Weights of a small mixture-of-experts language model, trained from scratch on English Wikipedia: a softmax router, 8347 steps.
Below are experts of layer 3 (counted from 0) of a mixture-of-experts language model. Rows are named router (the router's row for the expert) and show model dimensions 0-127. Each number is 500 + 25 x the weight over its row's rms, rounded and kept within 0 to 999. Numbers have three digits each.
After each expert's rows: "raises" lists some tokens whose logits its average output raises strongly, later layers aside. This comes from a sample of Wikipedia text that the model never trained on.

# expert 189
router:515532505490503474485490489492530491489506510538541541473515495498487529520503509530508508501532479440504510484545487480496495499524509500513509503478502497518499495519526508475481459503490511486487495457465452507522504472513510544464445500500514487488570496467490465485492483481443479493561526508528519487463468496463504494517519502536485511514478521525511534544498470553475509532499
raises: "ance", "ft", "ttle", "mit", "mate", "ber"

# expert 173
router:473529521506513530482504477475508497542505470491490465525549471471463509501503526463473456523480520482499475485496518477528495521477535558482539511436498481475491536475486511519498471487511467464510536526453510515485490507509521459524449527512484449542532530477525434460524490480499563512482514508477461485505460513463526501488475514474532487502511514516493514527540470522530484464507
raises: "lect", "ological", "ight", "ology"

# expert 67
router:533484491512510526491529488473487500505535534488477501499530496480484470496522538503499479485541474499503497526470457497561531497483477507481522492470495494488519499478524502447495486494531467541476513485523516507515510476510479503530504517488484515508524498547508497447435489503489514519523476505539492484529513506433470473484530490452472476499467496457470468485532480527465547453476
raises: "ul", "us", "rom"

# expert 170
router:510507485493449498490505528475509474505500530530459535535535514482498496495517525518489476497490520519534481501516475492543489499517439508496534510458521496498518555502533557520472472475547502512513484524542487514520500482474495489477463513493477498513557520464482516446502493513459480505591474503519544487497507501488530468481486518481490489505491539491506539460492561522502483501503
raises: "que", "king", "ttle"

# expert 16
router:504532473484503496471494489503503495481481474542522508551485464480480502473494509530480489482517466527512496532516481531514505503463445461529537495538446494497516507542477505503550504498486497506485521535509438490558506488492495504494532509481471472456512525456465471441511464516497507493479466517491473488512492483524477501492527499512522491506485509525511508472510467533481516486486
raises: "i", "ion", "ine"

# expert 99
router:527555510507522499479507478488537522487522492562516506547508507481528478483493499537494487495525492507543575484522477502474434505510462448484526471546505486494530532469524532535520512520486513507505520494458477505484517512456508493511516501507508479497549537474502461491492480442484475468537463540540524472486506500488515463484489516486465524517504492510490529479512530532516506473527
raises: "sh", "ttle", "th", "ri", "hen"

# expert 251
router:495515498511525538494525510489504502532478490512562480539512465469497516480469497478478475461526522535486544484498463453470532508529539484497528487508494508530514474516465499500491491502484491517533512503515475510505511508496509472472482503508492527506519480499531454439527492512443465513498469529483504465530542540511515514527490494538505515511548512503501539478504492549542485512549
raises: "ft", "o", "ban"

# expert 121
router:480508507474452496508452539523469525484457490499506533540498481515478492529530502536490517484476475471532429506450460520499516495504487484496565519557513471505489515485471492520498527493530487491465505498476482540495471467473498546507500498508513523494557487482531498479494506493520538548469488483514469526472477469505501510460505493467509510516475518487489520540501502475519462525506
raises: "ance", "ity", "ation", "ach", "ā", "ative"

# expert 9
router:481514479515441509478509540504547487497525518499489505501485510526471520527516542531520470516477522488514508517505520455477486532480505499460526521524534482476500481482508486519486503492476475457471499479463465510461497476524480501471532475506460485501447533509498530531503489540479536528454496520500503521463459487489486540464484491525475516479491485533493476517465487460518476542509
raises: "ant", "ric", "ru", "ral", "ad", "rom"

# expert 84
router:483472499480532489526525477519495487455522497493502491529494509496538500525475503513507472529534509458488543518494527478504489504495483475504472490500479543534527522475479519550478512521525498495465523498521468512453516505492510528484498493461447522562523460496476530486548515503454570511503505489507454533511486486512475478509454505527485475496470509492484508506493476461489528467553
raises: "other", "udi", "ed", "é", "arch", "able"

# expert 164
router:520486526504472530512473503506475461500496491525544491482554494516483532504466494495481516500486494454498489507532514470531492497520486449521479497525503526488484481484505488502518471500551495514513480539506453491496540506513487489491492528540513513510498553467472453480514477486471536498533503549499529492483522498557478487518464511487485501486461499522502527489500487512480563514467
raises: "ver", "per", "ff", "ct", "ri", "range"

# expert 115
router:514516483483504482488527473520466488509531488496511510572491472486489469500510509537497461470526509487552449531539545491534491504503481450475476510525499509496488525486477514496497472502537476494517461532483510459504498522460518521494548498498494491483537525472538486464475489524441487498526468483505529484460480499510491497478502496499538503522494517515529532474491531486516473546515
raises: "mo", "di", "ti", "mb", "ven", "den"

# expert 73
router:501495449483535485467511544446476527472534495464438501497494471538501470482550516477522502465462498537505540485504476485500515502518519490525500488466508517528483463507542476488502501529533551469463492460492580503488493526528478515510521495518527508497509497538465489551509485457478490489512557474533477462485545495507474515492517504497549498500516478495498512482511487522474522478506
raises: "cc", "ction", "udi"

# expert 226
router:461552473513513458489491500532529494504521482500433527514511486510499528495512484482488503502527475510484501524483505496539478504490506475476534503499477494555507533504483468488480479507516511464478486507472484521504509500522479483478487500519550457470550476492444527540516504534494502503470537522468501489477495473492499461483490495560459521495474528528460508476495499537545545514512
raises: "av", "um", "ion", "y"

# expert 203
router:488459489491529516475512519520515500446486500534456515504492465498472470476506512482502459509526514496492502529500464537470539521503479525497470501527555488488487493528498557460521524537487497500476501479480469474463494481549505474486531517486476480518554506475535511522494502501505501509564550490534526543485498475459516519509483507529521538523492475507477522528463474512533489529546
raises: "gh", "der", "ame", "et"

# expert 36
router:515529504501538539494510497452469524480505534527491482495497541544493492495503499551504475504468476491487504555530489476498494506500467452492485483526500506523533506494492517517540505531507501518481522535492463493467510524541475505476528528531513478479507512537520502517476494440457505474433510494505515510512451479460493521510485504519494533489477515505525516503487462529520534536521
raises: "amp", "ed", "el"

# expert 197
router:507510489492547494471503559499472485513523534528520476499526502487479511509499478477487477477515515462470478535502495484485468516505541467529524483460504492523523500550475494471537480482502481496501531543508429540463526494494495487495492517499513525483555467449456521503502476479496557521503538517514446472504467483520498536496509497475488511493534545452530531532491500543523515532553
raises: "ed", "t", "es", "m"

# expert 233
router:526480509502504482502500509515484473492530511488504474496500494494493525479503493480494487479505501515471532515480472491480470507529523499540519491495547522533528522467456525531506469499547495473490494501468596481482526492512464555494515469508472488476498471568466552553501473498533535491455508507460488496491501516500511507521504489533466481497510515496486478494510505444501522483482
raises: "ine", "ir", "ent"

# expert 129
router:484439469492482494504566498516499534517494507535454483483534498474505507522467488474536507501491496481466490443447496471546486522496494491496517523513518478468519475504521489495440490480493523479508502525457478503502498505501526558513478510487480496527477539460478483437497498480463461481483548521520488494506509517526529479528514496509493502497517473462523505496497471518484475516538
raises: "ton", "to", "m"

# expert 25
router:519471454488503482512479473485587520494495485535552463502492508520538472480568531462492514509493503506512518514517475484552484506484505514513512493530459482519492472499511489492559515517517461485485486554491516461545473500516510476470462506491526503481473486523457477520507494486526461521423501544511481531477515482483522504525472488545523523481479475514500517463507495498478432504484
raises: "aff", "and", "ep", "ock", "ric", "udi"

# expert 255
router:512507526503522516527485487515511455530500473469546467478482481514491519515464534468544481501530502482490529542463470489532537482542540559497524499521504499518478520463538540509503474516522483519502503503464439483499514474508512470503459512494471477479422507506479509473478486507499567479507530537505548500539466500497459523538509495514474528489513519511504503483489499536470542528491
raises: "or", "ay", "ist"

# expert 44
router:502513535497507500477519531476520478507540434527484539489479549520514474483479528558494527476525481525528460491480530520510541478471453501490494508515526485484506453471495557508504515523505453465511534512520487517500501502521492558507513494505507472504486545517487495526489499472502474491532487482493508545469526478476469494476471487475461496477465490528498526522534500528496522471462
raises: "d", "ment", "s"

# expert 60
router:478512495472491535485483477516523512519527487504463450493540547524523486509469506481526485504501492466532544522522457512469474499489529536486475500490504485518507466499466511497450465527515482496524525478461490526475500484506489545562486499502476515515515512514540541528502481484515472484503467526494518514449461510538485486505495493536494484496470511499503520501530502526472531513459
raises: "ong", "ward", "ite", "ium", "ame"

# expert 183
router:519533438512514499469535489501461467514497510543503507487556520538494496481479520519514507505516479514495502471483479498514500513532489458470569482517495482503497522483485497522495463536524492462454509493486483535468510509471550523514497500498544513496559517443475508496539498462528450519475532488489478496503475515515466501499501493474535499509512469506503500480474541547470475493493
raises: "ry", "tra", "t"

# expert 216
router:515554492493534538501491462509485497472523469509565485463502481527506495483515478508520498485506474507478525522502491490547517473537468491488536506487470479481519525470489505468499471517522529491466536539475509513503503509520532552502484492484494531482488499468476520478517484451499531470432531527509533467518521487467484514518510480493479504495484491512515514515448485563519528492503
raises: " Ch", "ry", "ine", "Ch", "â", "e"

# expert 140
router:498526565494496492483522484477477515524561536489436490472463514471548491513481512493460478491522499478460482516523505515554511480464565486487513498491505487483503472538458464464462531493481502494489487500477516523483516511524501567504522489495520475525476531512481512536480482476515529495496485503486519510550509496491463479494528538453524489505478508496504489497513493508502503469479
raises: "et", "e", "es"

# expert 49
router:490527524492555516518556476498513456480520545487492536466545472521497514522503491517481508481525516475519526513479466458517473489540466532525438501500492499505476512511501548515515496513508502526471503486479495525487506528507524484461493509503513483520517494479508502490531505471489544492496554475541516493522523520487487496488516507524507511501495540481511540559523485523458527486557
raises: "gre", "fe", "f", "script", "put"

# expert 68
router:474464530505481478495481519497512507498483521551525537492498528485500553481556516536484496484499500500481497490473477484501511524479526519520459512530529502522523481512512482538525491507469474455499494509472588469471486515516480465514453491469503542520468466544542527490510517541510543486489538487525514537497463493441508507514473554476528461496483510545500514495465516530456531493506
raises: " It", " However", " This", " The", " His"

# expert 51
router:539513555544514499487542482493505508484490492469523499526512486513504486491539477489488506481490506513569502510525475475508470521513482512531492520437530497508523531476496541459502493495514515486551528485513548481532517545507495532514514489476485501469547447526482473486512498476458537488483525531510441481464515496506518505512501494552446501482490499496511514487542520472458489461499
raises: "nd", "at", "mp", "ight", "lect"

# expert 110
router:535470511475520511481495511482460451495483489537491465451552506468515488494476486513478477502501519462498468509496485524446493502536535493482525502533553502492507528512514470531518437524528488498449491522519478521505500479498492497463493510519463491477517526452470525547500483454506496505520500500488535447483490529483488522479502526453546488492460498481531524502507516550529516549462
raises: "ally", "ch", "š"

# expert 4
router:455493461507481483508504539523497485507475532496464515484496530472510492491511482486484480525503470501499538493476513523482514524484474469504531516529465516486512507497514470500530444499504464490493496534466457532479519479516493519480471505497500514478496485507450511502506477504518490470469559494506530500512501497512490451489455487511457526471473561492531491531486491540568555504499
raises: "her", "pi", "e"

# expert 98
router:464566505478491481486493531489537502516496466521514532536528497526531503505492522534489504519463526508480466519509521511529505478516527485496464494500479500498503516529507503540446504512479519481472509486517466500489506551499491460521556502499497526507491473500484485465522488550467472493517523483471507472481490520532481513488483495466482519521494570487470517505495498472531414503554
raises: "es", "e", "tion", "t"

# expert 192
router:506452494477504509491464458526464484521515456513487483487540482504479480490490485492493474522529499475479486526520500505502485494527514549525517513535466502544486488516521530498520481515518483486464515500547491504489505513497490485504498507529507496512559538488519553483475499519506488509472543498553536536512466534513527514514512491480517502500514540488512498514509466449476470523502
raises: "es", "k", "te", "ti", "chi", "gu"

# expert 77
router:504528525519510507453532526532436496480479501486475509556537558517526527526460456564538499535515536458548509518508507452512470499512485466514451520490543473490511475495467540539490498481501492531517496485506474506500507463518473496537473483523446467484450475453472522492516491502497528470525525509501513472488487558496512492461503475531492489491469553478498518536526515541510550504494
raises: "mmer", "pe", "pp"

# expert 14
router:507485453461527475476515510508543493528474543480533503476513466537503527510483485476512524516544502495459514547530499522487515496469448484509562485505504521504455496517462462480496486505495482489536533484538518509501491489474493477503481511465505477503454492557505450519475485518439473519510550474500525469489496463511514500503488524505507504474520506462506513528451469475517495495534
raises: "V", "mp", "D", "T"

# expert 26
router:527488523478489483525551442505517431500502530510514480457548517505473494493515465453481534477503509486547498524536522479531505533509506498497496483491469538535502473509516496503503461472475506459474492534563483509506468465480506457491506519533530528501472479474474491461489512446482486474460522513490486464500506472501497483509453525485495535502493497508530528473511538534466515500491
raises: "ce", "mb", "cc"

# expert 126
router:527530530522472521484453508496506530492488500488559492459512485510484532538459532523518525517469488480509529514492495487506474514503499489502597522498501499487492524471479504476518492524457473480517512452515473494500507514487509456514476513518494506521486477464516480528518498498560469520503530495478501464478484491573528517464479477526516509487484469512490506506531471456444482472528
raises: "gi", "fer", "port", "form", "ce", "serve"

# expert 90
router:545503498498476523475541506503496518507509523506496559506525537507518498545516483555539479500452485457515505525489485449489539518513440474476463485515546499448492487490496508548462478469498502506484506544572489497485496502464507524502449498508480470506474491509522507520502507512542485487437484482506481518503477541510473534478439509550511514471484535525512518470508521512483483508510
raises: "tt", "rd", "to"

# expert 79
router:469496493490476523512523485520504497513500454483530507458534530517494506502489492468492507515469518509492479464531471468480518521530527549461465496539507498503486446514523532488533472500492485515527498456483473500493469486523480463529471517502454508526394511501452488499545502477450471505456518503466465465473472511478480498504493486495522493500518462520509506482526478553490497514506
raises: "ting", "ti", "ition", "ted", "to", "ric"

# expert 157
router:506506490483499481504496510491491486505543512496461470528503491483478491542512472479506483518527496479497520490517484493496506524505497538485543503539458496499500487503508478541464468499476515512445461490440463525504509502530497446508477515485537484522458533466525504526511500517563497525510469527509486476497495557533515510507514518519477479499511529489484479479520496515461486514478
raises: "red", "l", "ter"

# expert 59
router:503541490527515527510507510540530506565503522517538484470517486452463542548476525508512458511509502531463524508488527512521465482503510461454469493461504508511483463457522470490475520489464555461496506492453508482488512493509522447485512495520548500530516471464500514474481504482480474488477505489513506485546492564509536516506498498517460470479484535495511520524478534493460480506468
raises: "fer", "ten", "f"

# expert 142
router:493516539519527479495523507530496472487534530463503513490468504500484492523501481520489489473493525526512513476554489497501468538529501492540481496552558504483475521477478467487498482499485496483490508511456508519533502501530493469498546506525483506503540529478465509508498457475456481489534547525476471519483499494520537507470461506445467539498457488495499502505538478526498512491458
raises: "–3", "50", "st"

# expert 22
router:503518496521484526509475456478520484555453487480493460483472481531469482542499508457464508466500535503459541540478499486545463488500557522526529510552498482508510538499528503517485513486532500546510524510505498507557486495477486481505505511503475472499471508559489482482475505494513537459533483488507512484515515546434485539540505525492484538498455519490491469516483512482516505492493
raises: "ot", "od", "ay", "o", "os", "ai"

# expert 158
router:461465432472547481510463529494453495510504496541469502492475500531538516467521495477485463527516489545494542468534496530459489527504535500496485498527460503467494476489500433489561494517464545510493499552465478516494465474496494511492542493470481473500526502511487500448516488503544463509451485473506527494479505535482521538508484533500472494536493484500466477538478492522478522539518
raises: "ment", "ers", "er", "ing"

# expert 252
router:448488552500507496511505501490452450493484515483503506524534487529497484504466504507479481491497485479490488501496511489476440526514461492499529487468462486498523523495475543498482467486511495535531467498469505485507539514511478519541505504543484471499512460469498513478493499516480509502495528496515463507508516532487522503504511502524470512522483479498509525513484501517456484462543
raises: "t", "z", "me", "ut", "no"

# expert 35
router:502493529498538498469533466530539451494513503433536481528478485460512508473515478489504499460507510507527549474533510467528470495483475520511442512526494499527488470461528503516498523503557494495461525492473585504528513545525507543473456491511456506534539489518501448471491513492488448509509533519475444503479499542496526484475492464522508504490510537500480497523516476479513476544462
raises: "th", "°", "2", "%", "0,000"

# expert 27
router:475564487488458490517518462483477447521468489536519478508536480532552489564493500514473498508476524475503525512507527511476496518499522497498529487537510491531514493472470482562460506460513520479470522513475473498484495468519482477487503496515554507494511521467447479496487512519484461508491510512495520483463506527545505502480479531533490468491493499445474501539507542536474442510563
raises: "ed", "ted", "s"

# expert 45
router:503506532532491491487488486514480503469495501470510525470539495487510487508444529518468521524532489538510478499489528489529528477503530506510453500487513490472525561475483558471495499512467480521522526468483487473463487514517533471516510482516524515549524494496494546539504499532511452506542490507532484509539524549531502538493512472518472482501488531516508505504485472442499468490531
raises: "ed", "ing", "ta"

# expert 182
router:499516462500447513465524526520466541517533494492480562506521530517527509508508481515521506501473500452494459507525513518523504496490490539515508527501469511472491505461534531528511454525524505452504454539507479535503509520484480486501509504486466516474495526486449552485502491477468514500559514535486464496477476496443485498497490517494501465492479497493516536516507518530464482468487
raises: "nd", "rt", "le"

# expert 5
router:495530488498509484464492544494546486486498487477474549450557472503482503514503472493482489471518470506443511501491519516490471471468490533501500509475471502481468472495514549467468483507501461520511506513466485496523501517477537484459466501496518530502479481448543519469486479463495453512509522535506506497497479448492538475516505500513480483491493527491476477509543533503483548498524
raises: "S", "N", "F"

# expert 28
router:504452469504488515501479485516488444508493478489513460532512504489509459486551518441523496538525521522541480461496482501499478481484465501463466507512528521523497466500495502511536527504530483487528487484469472501494492486516540526485443507471492447469557516446496495485530497522440508508484483513516480554496495507447508526481491515484489499516481482488484532486484549452560521544467
raises: "ol", "ick", "as", "rop"

# expert 242
router:453499493515510489550466466497465498461495538529526498512557525501489485507545486481489459531476472519497482524488488519513520490520469467512508483457554510532515514496492506513503531505517504547478526498538509504510485515542497564486498508486485495523516508444509531471544478453468502489479509474532462488508471480486483517489519507463505490528489547481487505504509515511539524528482
raises: "able", "tern", "ist"

# expert 238
router:553536481494512533495482522479516449499486492520462527506510439452488481534488465481492508515536506483508510500506457494470532472482481523473523502559445499478508486502485527495508471501500478518515467523455478504518513513488483530483481498500472481485448538485488487537475509515571505508589539509493520492456487467524551536503530512502528491495469475503503531486480515505516528525478
raises: "bert", "ong", "ive", "ical", "ity", "b"

# expert 15
router:497511443505475544485486529525517497487509426504527539463490492486492451524471482472503510507510497529508500542521523505506507508511537506492525517489539504507505521522510483521523483467504523496524524541505475502528497499520524509487516515529515534476563523453460473468515484517416474489453460488443555534478460509479511501525530518474535504488524549519464531518484487496493522538492
raises: "tt", "av", "ment"

# expert 3
router:528473493461484514486501472513497527471466503518460476475469455494463478466492534457515447464503518503465512488498491503513494499504492574507471480508529486497499473524507509472489526549493470491491527469501463512475524509507459487486562502473530468493531502462527510510478490509484504507530483453506521543488478485484488537473500500517518502484480475516496484519506478490540506542528
raises: "ame", "ter", "g", "ch"

# expert 241
router:493507493525515523505535529500473560515514480530500501535428529508440469523485518531457494487507497548549463481498473512471482530517521477515478519528528483512508482530492485514482497514455545468521527524531485486462510500486462511499503505514549526466530518464476501490505479525507483460522491478536515504519563465540511498495502502551504507525518501492473499529464502509450475514506
raises: "ally", "al", "um"

# expert 125
router:476488479505502501509521452501473547516477515455496459505516506481525501439477515497511484456480485489505462485467481514518470509498542529544479529497526489522498516470484539517467525520549479485533481519463561482535503525475489540495518501496526553465543483521546449511501501487565524522540460505497490477500520533534514503541487465481534475499537480510472527506524459436510497511488
raises: "n", "m", "ni", "dy"

# expert 166
router:525519490483540534455510481463471516497463473502483487504541488488499504482480491496513464505488511470499502528535492450475509519519528462498523514496483520509490473511473541472522525530515537548504524487457468484460511498532509462467515510517525507468525480457452480502509501488446462498459545489529527505465515509460466503452532486530497518504518520539511545539501467520487546527529
raises: "ton", "ti", "other", "no"

# expert 172
router:503485487474482484497513510500477478494529480529503525449497528511507502511498512535477456514528518478496472519509522553495512487527459467498544478483494502493491534514482552489514459510517503494466518526461452504503481513501494515495503495489560479526509494498485509472481492495465518500452453492494480480486483483474509484455487521470507488504455539498522512515543498537487543551498
raises: "tor", "ful", "ul", "up"

# expert 138
router:465512494478531496488470516531538481494518472534521515513505526539501487488446524477498481462521495477503480534467489502493502497505481497500518498504460506537525535488518524505493507517518474504494509496476479549502488535489512495498482509525492524509422496493439496454507462495439523464549468498470531527523492464490523533474503490483483523496482487536482533523503503474540469551533
raises: "ological", "ology", "ock"

# expert 122
router:506513485496482501464499547492503481488490484520532510470457494458498502492507517503498555479493441531520441496484487489499502500479468552548485518474503502484482473491487517557507507494494494498506498499488528480451509523489515503465514507503510525489435467553519553483506497505531473512522463512508471528492485497499475499519519507471545464507466453484492491431542516488498434488468
raises: "ton", "ki", "cho", "to"

# expert 186
router:514539475503504499474534519507529499483493539521523532505490509538501489470489546553486499510526496493479487496508547490527484519496490534514520505482462487466481467518475485486489474495463518488548530495479463496505493481527482443494482500514522481468481498468482508546506511492542521526534461489485493510466483504511483516476492486453505542506456484542545540517499519522515530490496
raises: "ru", "ral", "ry", "ran", "r", "ring"

# expert 43
router:483493452500425489541482515519486455508447509532519510532475501480519456482499478485484520503508515529542482480515503495479498515538478473503556498484485533515480525486502506495489552514509484517470517482545512447522491472485515538533545514494524510525512526485525484499510509516488448523485481465492492483482524489487511470507519528486509498521488485489515489488464470456513536488536
raises: "ard", "les", "able"

# expert 64
router:518484496528529505482508502478443480493482472465478488474539499501497476490488467498498496491486542510465536509449429461530519474491540467510520499492474529528483496492493499472518462488522515513519487528471453497502485494520518524490473498491508502478514502467523486535504472503465517503513515459513498512529504482503536474514506496495536490471489486508491481491510484515557466549496
raises: "ic", "ac", "ite"